{"d_model": 384, "experts_per_token": 2, "routed_scale": 1.0, "n_groups": 4, "positions": "rope", "rope_base": 10000.0, "rope_fraction": 1.0, "qk_norm": false, "parallel_block": false, "extras": ["capped logits"], "init_std_qkv": 0.0255, "init_std_up": 0.0255, "init_std_down": 0.00296, "decay_shape": "linear", "batch_tokens": 65536}
Below are experts of layer 5 (counted from 0) of a mixture-of-experts language model. Rows are named gate (a neuron's input weights, with its number), up (a neuron's input weights, with its number), down (a neuron's output weights, with its number) and show model dimensions 192-287. Each number is 128 + 24 x the weight over its row's rms, rounded and kept within 0 to 255. Numbers have three digits each.
Before each expert's rows: "gets" lists some tokens that make up at least twice as much of what it gets as of all text; "mostly gets" lists some tokens that are sent to it at least half of the time. This comes from a sample of Wikipedia text that the model never trained on. Tokens count by the router's weight.

# expert 1
gets: " at", " by", " him", " out", " under", " them"
mostly gets: " him", " them", " under", " out", " job", "um"
gate0:165095077129174116113142123138127125119072098100081183117118132111133111112116158120080076073125106139158171130132151132172128140097112138149161127166106105091124089113114134101127127123132167128122098126134094095143103147149161139145132136114139091152131119098161160075137114127117097120
up0:162089120115136146188126107111154135113142143114135181165142124137189104103131156126109124131100135106154079148130142103099127171153104125186129138156124103136132141097183147136119118143144114130128118125151110117145154114121127145172123153114133116098119123157105079125141080109155155119
down0:131119109100138114147098121139121170149129153143167107147124154101106122146106131093121133165120122129089102165089100147129157127155129168137109194115098177163120141082109115127098146138175139144116161109130162175133137124147129101127118122107102147097148123158137120067121108162112189092

# expert 57
gets: " the", ".", " The", "The", "the", "="
mostly gets: "The", " The", "the", " Role", " the"
gate0:074143137127140153104134116171140155155115128122123135139093110135133124132129158133145144098160113120108140109136102135126142087155123110144138126181124146139147121121099133163132147156142138107129140127102125144082088146147120113123116103147082101148128094149130130166139110156136148130
up0:181174130119118127157115109102147146115143128145145129070118145116116149125111112127133123118120135086139147126125121088132128141086115123097112121085105109163096160116143154098137121080057109121165096162149134103134129170092114130084095166133135141103145122118120108124147130160096079153
down0:116102116119139116146142087084155168136114119123150123087128128143139120129144132126108112098093126116142128144133110146101150114099092104095124100090129160133110085132082129102129129160170162080110124108132175132131155102124147110131164165140140111120109104110091140127132156149175185122

# expert 35
gets: " L", " T", " W", " de", "i", " D"
mostly gets: " L", " De", " de", " W", " T", " Opponent"
gate0:114100107115137131149153189093099158105121143149148107083189097134172072139110130122119132112131133139127128177119139094092198119123126130147128103154156120132073141091153083152148140109111113134122106122086124130110179120156124153082119137157124112166125121106141200159083128126158124114
up0:139099107148137154095127118135095081142157157132120099114135126104113130162103158150120140144120145174153076140085097168170134117121131092091103102121158123114146101121150110118144138126131153174098165101146118151097097138162136127177085143164137121138110138132165131104099110107138095125
down0:103134098098106131110116117116131134070090149113169131141122112126080148136161134129133120169113138105138125129134148131124087106151109169097120120100096131155111071127088123097107130120120160130120126104113141162144087096124125100162106125145098144110141165118151129103204102102142145140

# expert 43
gets: ",", "),", "\",", "—", ".,", ",\""
mostly gets: "\",", ",", "},", "\"),", ",\"", "),"
gate0:136107148171132126137127169186163125128105148132156147172150121133112180119097147146128107124102135161126154103124102119130125113103102147167169122122148056102137128114110081130126145114161154124102130103143120141122142169109106083142147138143113080115139145101130151109173106122140087139
up0:090143148144090105087093124128168131118112117108145105104097120136106109108172110143131121103141112128131163124117139143136100123119125154124196120167156137120134161142139127140122143167122109143126134165077108148133088131129155111117127130136129130132129094135114084151137130164171110136
down0:133137134113170149125154127122138158148144154133112102122143085108112122150112113156144163144090139147089104129138153113132152146097148157121123107095115095126126076107137141093120113095164145135086151125112113114133112125141128098139122135147114126145119059133151148182070118124126182098

# expert 8
gets: " is", " was", " are", " were", "\n", " as"
mostly gets: " is", "History", " Location", " Animalia", " was", " may"
gate0:126118097106158148190145118106160138129125135131130147159109098116144138117097138119133100126132127148151180125145186086103173154154154071121161133125134104104100147165145144134122186117130126132096129186124185147136151114138115125140106110120098106130149083131079151114142127140120104162
up0:116136122151174138077142147145136097106151199102094198116148117124174112128098107097132147152114134147131126130125125118131121111170140125122090098101108126133130120102075143145157149114109167131141154104141133093119123163130128123139050115150136121123126061129114091108136146145104125123
down0:133147156113137136134115155113111123156177132107130136157113164094144091126142126105103116118149113102142130092152121131144152095104113147148115086107160135163164115087158121162137130126116131097111082129175091090126115102123157160117080098127145118132155206158141123144118154106133100111

# expert 34
gets: ".", ".\n\n", "==\n", ".\n", " and", ")."
mostly gets: ".\n\n", "\".", "\".\n\n", " ==\n", ".\"\n\n", ").\n\n"
gate0:150107167158122151137134155128078122116132119144122120097137127113101111127144143098153138117130092141126143105127178131167153131098166151096132141104157136139166115145096100100117119127123167101120063120131097158164108142143103149180072155089104126167164073126152096088107139078135120135
up0:115159128180132120165129143122137139082123109133113148106129106123115097144107160084143170145133110107151103122103077124119102101112085116116140113142151159135120135099130078112149096161120087174137150121114088108154113138088140099150147165166125130144161106104132129145169123150098128137
down0:164146130192123110111180142122092141148119129172094150090149101156119130153091130086140221126170082167118120117147138135145153131143126067122131155149179126133137115140117110119115119153138146121090129114155105131117082129143124142155102089163119124099141092116135118118079139094130156131

# expert 58
gets: "'s", "'", " The", " &", " High", " y"
mostly gets: " y", " la", " da", " white", "-d", "'s"
gate0:093152114091126154115147157129114138106151137158165079145090141162149121168156149118122133152119146111120112117143125142107105125155110143141114145134156153142100164171149096110119144156109111123138141157139104119126103113126124132173154186098069113154109095121120165144102070113098081093
up0:138102115167143141169168112149114165100119129123134100085130128124130131142135127095117103146115109134124097128122141125121109138134169141132117162147139146161101147108167116138174123123150126130094127122116134125125100096105129155110100148117120118135145104111126124116118120107166142140
down0:168146082141144165108160133089103113099132158117129125144145145139097173157134149147153132137115142141103136108150087138095131159181103132095127149087126142140132122094117148153151119106110132124125125111141146156082119132079095116130134169144119131129122142110097160120121177085163179130

# expert 27
gets: " of", " and", " with", " for", " by", " including"
mostly gets: " including", " include", " includes", "including", " featuring", " alongside"
gate0:129151139135128127123104126103118127156178107104211138130103147140139114149121107104130113130135136134138117152092135099127148141137143093092185181141125120166114154119138127135142149123137133110114104135118162124125125110124122095148114142160123138165096140127183144117099087103125134157
up0:162137100118150127109164171101146077128137108110127151142104139106149131139144148122161146163097109111110135159151095077137180135137121153129142131129139122139164155127140110122134147111160093123119173153111169125133118110125145162151127089109141102130116094163133150113118095122146129114
down0:174102140144159120109152130136094120157175107102121126171127140150115135106146146158141095114146134147133172154127110136095155093117111154129126115106147136149115124135127156119146114122084133132130134117090155176083147146101097135120144089098194123156144131114136104136126148090098109141

# expert 50
gets: " as", " with", " As", " In", "on", " by"
mostly gets: " As", "On", " example", " among", "As", "For"
gate0:097151132115124145125159180132110151148132076101138118128130126145190126124121112154115152145132118136148130138149147087164113107127079160115167162140104137141082138160118149190085130126114106129156083163174135142121126133163170120107129136094076134115142122113132120130133132121136127148
up0:097121091087164098135163148128095111100153152127143144100133096110102163141088089079175133134148107159112115172122099149147110189151170142117095106170171120102129133126136146122138148143121150148132121139177136101156113100141124136153159149142167170107155112122152159133096125118106127181
down0:110097146127128149141113171099128107125157169124118154152201120165131153146106160105133146150098124122148128141103127120124134169126164102086078137133123153155114146111121146106130105156103113151137129133136130150157133137123141169158153118160076107132113116091159100124113141138156122145

# expert 20
gets: "201", "202", "200", "000", "199", " million"
mostly gets: "201", " million", "000", "775", "500", "202"
gate0:156135130092092163124120175127175082113131114091136115131112103113088096126179122126159150095117133187140158118122135141097139147156148142154120121140120157167090120119119106115147071122093101105179162152138125138160146144124078164088115129140109104129151104132098119176083152101123112120
up0:186169151151161140185136160107144164134166138112130130103151123136106153113162127142114094101124133110122121115172153159136103112139132099123189098109106168156105119073114132104111167102109157124168122120110157178146159112129137094154104137132198161145080147093172128131116108141115124106
down0:126135105123116152142138117094088128107123080137152112144132138121131124139139132104168110138123130118113126160115097123147160104086125107108109130120153110102129105154101127187131179147135120104129143103134112161121102080134135176111072121099115126114149147139144132135104133118141100130

# expert 25
gets: " was", " were", " and", " is", " had", "\n"
mostly gets: "av", " was", "Tube", "ović", " should", " were"
gate0:119122073096121128104113124100137152142152133088116149086100114159120094136206161132104146098149088139075136137096155143106141129150106092155120122116133088153158112099132103090152142098131107095113114145093116103144130138148153131141174118155145088138122137147130118128111145166117135144
up0:148073162115133150116134108132134088185142138137137156148149137147088128118102144180132125166103142150119122137123132048138124092080157112078088100142090134114127119155126152094176097155139104123096106138134141141121102142138132118129157119130162158132123180129104128128121148121127107115
down0:118118118124133121124054131181155132092129111117158141151102114160173101103133110139170098175129100165141102157167126144093139123100119099123125104136128147141140114149121122115136132125106089160176127116116125143161091117125169099127110135105094055114132144113137110130134152145133138106

# expert 9
gets: " to", " his", " her", " its", " their", " other"
mostly gets: " his", " her", " its", " several", " His", " any"
gate0:142141123159135091122158144117117121125122122123134115153082145140114135134140106146144078082134130106110121143094125133141138084118096160119122151159139121175132137138131139137117121129115162122106114147131179155131138138118086112141156119093125163195137151118167100120145152148135121125
up0:094076126124119163104099123121115126119185131123134169123114125123094153127100099126132126133131100117124075166133152114124125095159061142102109131099084141134124158165117083175171104101113148098080123095103131115107136111109112103170083112143116106145120102132129108082140102148131144151
down0:135128073123114176124146122133065101111163122128177095134139128128156101112120146090131147091128084141117134165108144106107186187130129114109128127090147148106128136150125145154169099142135157142157117166103122126143130116142125133139138107108126125156124131162137155131126147135131125155

# expert 11
gets: " after", " before", " until", " by", " August", " July"
mostly gets: " before", " until", " After", "After", " since", " after"
gate0:123119094182144141117148104166122155110064087128121144168126115136155123121099120119137149123115121144119133109111131120131113129107115122109129167134155150131124097162131119139132130142104142136100091134165124109161124119141108129106136115091098123161156127117149115140141134109159088128
up0:170112163111105107111138118133161108156108116101146139138147097141157146152129172145159140160082128135127088132164134154109128148128170144155125114126119152154140082147129141150105162106111153117185138171098110096122152133096111132113153150150137123100139143138142152146172159075137122186
down0:102113128101103121157163118100109108085099115141166134124117139119091114119136155160155126112140089095132102099132106108129079134156143127096117121106111159096151149126137132139114126142151118159159102157151113136126107132140083113122146141132118094138086087149115141146107119108125139130

# expert 36
gets: " (", " match", " fire", " air", " war", " dis"
mostly gets: " tax", " news", " dis", " fire", "^{(", " (°"
gate0:125133101120118171139147142102133096129151106136149128092109121146135120136153128085118121119113134157151140137129132137170100135132131159125142162142157130092134162120151154098105153108162125157136135161123152119088137170129165128129131146144151116114121106114100118123105157097147104099
up0:110093094151146115120138122099140154128118133135186138131113142071117102121149099148097070097128124135172094128151098126112095139146153171120117127167125111107106128163162160084110081154113118146142132144111172074142141161112102163111169134099099157147109115160142169095120120080172148114
down0:120109172163100124110063126122190118118133126121097144141176129106139110136130096131140119173135118122179125122108109143149131085152167153128149095142141093170128114129121135115137151122103160138102142138109171152116110136086135086105125116154141097128130108116124113072144148118171138162

# expert 24
gets: " he", " and", " He", " it", " who", " but"
mostly gets: " they", " he", " who", " she", " However", " They"
gate0:106154114161135156169097124099125173097121141167138138140138102123148123125143117133130125174131143117112122147105079101155142157121115145137125155151098149153109131126083115208111140135148156127119178149116124120112167136100116170117160139113128063131130158128148124097179151156116118123
up0:139088151094087170100169169119104138159090123131119122088127133164124123134145122129063121085115146122155148171095120111111145125121162112188115111134140159114108100097120165144162132168118123116138134128135135116135123129115145116133124125126176084093083104129155138150139154121157140119
down0:155109132109145142144113114143166118184105090122147136163120146137102097152115089089108108073147116161119122131151140119153151099146096102127135134179115122116108171144125099119113122185103156185119086109108106118098081108103141147148114097119182122141140130082143141186180120162127186080

# expert 10
gets: " in", " of", " on", " from", " at", " to"
mostly gets: " in", "From", " From", " on", " throughout", " around"
gate0:062130124136114126135122117142157137115157098147116154118113095171115089133151102135099101109151125136136152154096151111098098168145153084127134146134146129088104116130120145095096109086133114092109109106166100139159105111092152161157124137097133149093156099125189127146117164128121142135
up0:124120101136123146109163132093122165103139153133104154164161146112120093109116085130107131134130125135130116162112132130122134141153113093105147142121129131144091110131119187107109151141131130065111096117129138168079123128076153139129131146117131099118137121163132121147145150095106122123
down0:131148137149152131124126136119136112136111129158135114126153108130156113125136101109122119152136130133118167132168118137139118111111132138110149097112133155124125137120151079157161149088079107137083077123167152093132108116161146151095051125106150189143117168123113114112127149165097112132

# expert 41
gets: ")", "\"", " United", ")\n", " film", " −"
mostly gets: ")", "})", " episode", "%)", " −", "FM"
gate0:136158128121119149134105130088123096092143117094120128173127118135124078133135147101161125108115157122133115119051098100092150140141135151150179136167129172163134129117089137155168109156098122146149170143153127184151158132134102143098143078130123133097123108132162176130122135129136105113
up0:136102148185130159147110130111098153138114143150123116100125122155134146141102150165132130196099168101138127066094096122157109163096143149117148130112117161152150142162114165111142129125129146125119140168167090131123127136100134090167118092133075119104141134137190148120146126108107112129
down0:126123102151159123112141127120129165131111127126117104083117148178120144136155142052113135188130157097124141125134132132158081126124182138074112136165129088130180104118114152084109136107121123145102117105154120115126159159128139173138123091142130109134142120147146149095133135128114135127

# expert 42
gets: " of", " |", "0", " in", ",", " each"
mostly gets: " each", " per", " Apps", " Each", " entire", " touchdown"
gate0:141113098135116133107117175144097123156156116101130117178131105147130077174108091105110129118135113137162092177081110135142130139119131162116145112131145156126160096133135154120115143125118114142128150119112133101083128121161148128161161125123140091112139125141125100145115162156144109148
up0:154137119140117147150138083094102127144106115122136146142114103128108131099162133128125128132128118144110121124150178098154157130133136109124166144121128109187132102097163165094189119139152133109190122151126131152143154147195150128138123128178115159142058093110164128109122104124161171129
down0:157125128106150149120127130104146153084098176109088126127108149141127134170105139133159127116151132076104121142144143147133128103108141139108133167105099088179066132093126141140166131110132142155116138143135145117157108092173145143159101118156138107103147138142142129113132092149102154145

# expert 28
gets: " the", " a", " an", " from", " back", " their"
mostly gets: " back", " local", " north", " nearby", " south", " west"
gate0:178120120120127117091083163138159085146142158144130121166111119166146126138104173112140138157129168133069126100126123161082123109138142067108118118123146095106108134137086109141128115124115121145131142156180133100111126145127106145159167136180140103121139120122122126166157096141130094141
up0:123142091080079162140154140139134152152134099147129152131110158139149184138098127137148144159079191149126116141113123140138120090082097089128132097126116142151133077124107154139116147158097122121129093117178152136128079135135143104088114130143120159128133114140144120120173182115123151137
down0:132122116142131141117107116125110156171102137114113083110138110124124101087091067134083116127103093135129158156112144102165116128131115127136139107134122138102121139044165128136102132109126087111118118108164110146168114134138109096156095146143137109098128142120111188139131142132098099100

# expert 3
gets: ",", "o", "a", "om", "ra", "os"
mostly gets: "iris", "adal", " LINEAR", "ler", "ker", "om"
gate0:160138114081105142117133123139098168100137104093158144102104128133112143120120150150155110091141125128104105140109148097143105083111124094139154152122121177178143100118088131107141147156132135138134140129131150133154127102152166141108157145126151145134095134107119126111074153130135106140
up0:120113132097122123095113187073126172145157109143171161105142144135117109121070119118147164135155139120112103112109148183100110097181138125075176172101141148131099142116131107175102098148138074176151116174138100144154133076124180157118154139116147116121102126150116160136139109109123106144
down0:080137144111117112120121133099126169124109095101122091176116130098106120138124135125118143198104121135157124139139126160175139117131127173118143148121080113151149070103154118150145171125126131153082156157118149132143135155184130129146118121110126095155200107143109089143141112128119135107

# expert 39
gets: " |\n", "|", "\n", ")\n", ".\n", "\"\n"
mostly gets: " |\n", ".\n", "|", ")\n", "\"\n", "'\n"
gate0:159135138099144161133072120133154101116054105114132120134136143174177126123138148144091153155115133109105114118123074122110162116135144087101113133103165162093170155123098114141139116095096139083107160143107113147135088154108112135104128107118116119124109112121135091138136152119130121089
up0:160155159143112135122119130151121165170097157130147129103118152144149112168141097128136160122128103152147168163120139135165094149146122144139136112109117167127087129106128138159144154122153088149104116093146132110116170127115108162155146119155124134157108163107147140128143126122117115102
down0:110183094126114139110125071135111128136107126115126155180088140122128113114133124135114118160116137131122076142124119127128102143126105167122127131106086162126092101151166168129096141146098154182119110129125132105114110128163129163158132144120121140117153095147110169117082129157113195152

# expert 44
gets: " the", " for", "The", " The", "th", " November"
mostly gets: " Swing", " Votes", "-yard", "FL", " consecutive", "rd"
gate0:130147132118147103159092185092124150141140157142084152103139089149108122121136117124125133133112136124164136086110138134178155128164144095112158141125160141111135081100097150124121129107100100127067157131170121125132142167143127093169114151176098121137130141079120162132127112124130104162
up0:105086109080130124146139127118093149100135110141143101069124098118143100101171121168128134092171107141149104185116150130135132126131176119125077128145152149148149163129075089117136145120138120142120140094151131139132112141162158125101107150150109087100160146146119122156107130097111166151
down0:146153159144163132164099122141099116119176138168150156154116123085149132136114145108157163179171122087146112119124090108140120126152088086120090124118083148097150128125075124123158103117115130129110111133146107148078092129132125135120160138150129135103098164164155169143179175140166149139

# expert 14
gets: " a", " first", "202", "th", "199", "198"
mostly gets: " first", " second", " last", " third", " fifth", "first"
gate0:110131150142128165139111135064140157134075125141132104119104102148142147182088119107118127098111120144109127123121155131112135118172159124173133154084132139137149118107148168099126149139104124099127106134110148136135162138113094139162137151144155145142119113084131112098112157125090109117
up0:152126168160132126088127152141120085153136132118071101094116147135128146130141124150059158138106092136147179159140186103127164123152164151101128154117138147124154112137153111114147143136094152122103148109142139119142111139175107076094101112136101122136094102100156109102117121125105138070
down0:140129128178175114128071126113120156162136121110125172089129108107128152166106150166163154134144081106136138126145177124122128127102156099102118161110120139103123117132131155134159136190128083151144140135136098079125107178153102151129165135153110150136149123130092122168124103081121118110

# expert 61
gets: " ", "1", "2", "3", "4", "6"
mostly gets: " %", " Votes", " Pts"
gate0:091129146119123107139159129187101102106127139117139134121054092170109153150130132143127151131119118134158141110142137055140130127137076091110154120156145111116132097102119135125128148161181097125080145157145135156122125143119144117166158148121120142106125121128115108118135092145080082164
up0:120070138112137151131145094131089146125147106139076158077101145149128169118102113110133195096134133123086142110089169122137142118108110142102178121130110104130108130130147113131121123135157147127122136146104099133130144132122190122125123111132119136121131125161145130145140118082132127135
down0:122133113088109125160099109151118107066109153135138138064166107117146136118101172119157157102149168113092123121086126141107132113085125125138127128143116153141164148097125145141133114135118106142132172171117136100131123157129150150150136120148084147173100135107153133127139109132094134118

# expert 37
gets: "==", "\n\n", "===", ".\n\n", " In", " |\n\n"
mostly gets: "==", " |\n\n", "===", "====", "In", " During"
gate0:142073113155099138142125163114175129121100171106108169135154095105160104110100116144149152174151115108168148157080135059150134091121146099167185145170146151109113149120118100111153140137122163132185123139107093143130167160111101134178140127145148119104138116142158165155132151161110099116
up0:087119149148150104113137144143097096174127103116114201111137105121121137097136114111120148109126103108147099135149146122180115153134111159145075122149090186161117146140101134126130152093169138199190130138116120160148150118114094148153133112138150136194136129143114128122100156117178116083
down0:139120097197153139102137123110167147140104125174136108138128111127153123082157133103095128112129146126121175145097149117166135146153140151119135109152095168151148134139104124135126119144141126128148123142121171120108148129117142170137102145121115131135114155120087155106111120111115154127

# expert 52
gets: " a", " known", " an", " career", "born", " served"
mostly gets: " important", " professional", " medal", " popular", "–present", " senior"
gate0:117109130115108117120123142148139114169126134123118131150126133160131123150129132149165149155111108097132159091115144107108162151118140153142129159134127118126089120084108126093125078095147129138103120161177117135136108147124109114142133080153119104133108151117125095143175093129146110126
up0:126108141162106122140156094139159122108101115136141074154111149137152130119154126144139113119174123110111142114145106154128118170108167103152152126136132061156166124143142136136113135173149097144180135094140115124156123161134101084135132175132167148163133171141155115153164114107147119117
down0:133135155106168149132110161122118098137133138120146097151136134119119121129084182135114085105162161117076144137143120109151136140164172094138102117086142166131148097148094169080119149133092144143151146132126097186129158158134145130083141123167134053134109121189119136134131134109096157147

# expert 23
gets: " that", "200", " which", "197", "199", "196"
mostly gets: " that", " which", " when", " this", " where", " This"
gate0:205139137140113106132129148123144163140122140149128131134070128121120113103110104119163096084108151106146169113128162129111165129160114098159153174144149075122131121137111137154132119128134102103088123127118114139110115114111127111136073128135077107129140179119121094130130145161128112112
up0:073170098106158150130123133127088092096061105180084140073113156116102117116127132147117153125121126161144149125158155123113109119103142123076114123130142177142138127171081147109121135118109196125132117160139121117114166131143131122134132116157106155119188107121164111203144151137143111125
down0:122124124142134164101074151120148162156160126139139133088130148113079176093117090131069157139106096157141099126128121159130118124122119157163106126164135156141112132117116153156153097134110162124130111121097102190112145111131165122131169130120133109147148111103118141095180096105133129109

# expert 4
gets: "5", "0", "6", "4", "8", "7"
mostly gets: "8", "9", "7", "5", "6", "105"
gate0:139148139105139123138114137091108149101115135150121127095151095157147145093145104076077141092136187142131140128182102107163103092131118103115086160142112116101107103117070106114143079083106100165133112103146103130111120076178138137134131140092143116118140150177133160128109149141133165151
up0:178062109146110158122108164136154128117129110138105162156163158179161118125158096124169115112150138146081175095141126147129146131118095177149196142076113126142071133112107129085115163140142145152128103128107135149102123113143089094132089130137150112119110100134133138117130139115114105137
down0:112145104119133122106118109157118133148131130114104103114136162123161158125102078127095107096171113110112091139134165138126155161075135154110097103121082153106106133131078147119118137120089162118109109116128113127090099145184125134116120136156142130138153131133079099171142157149138154079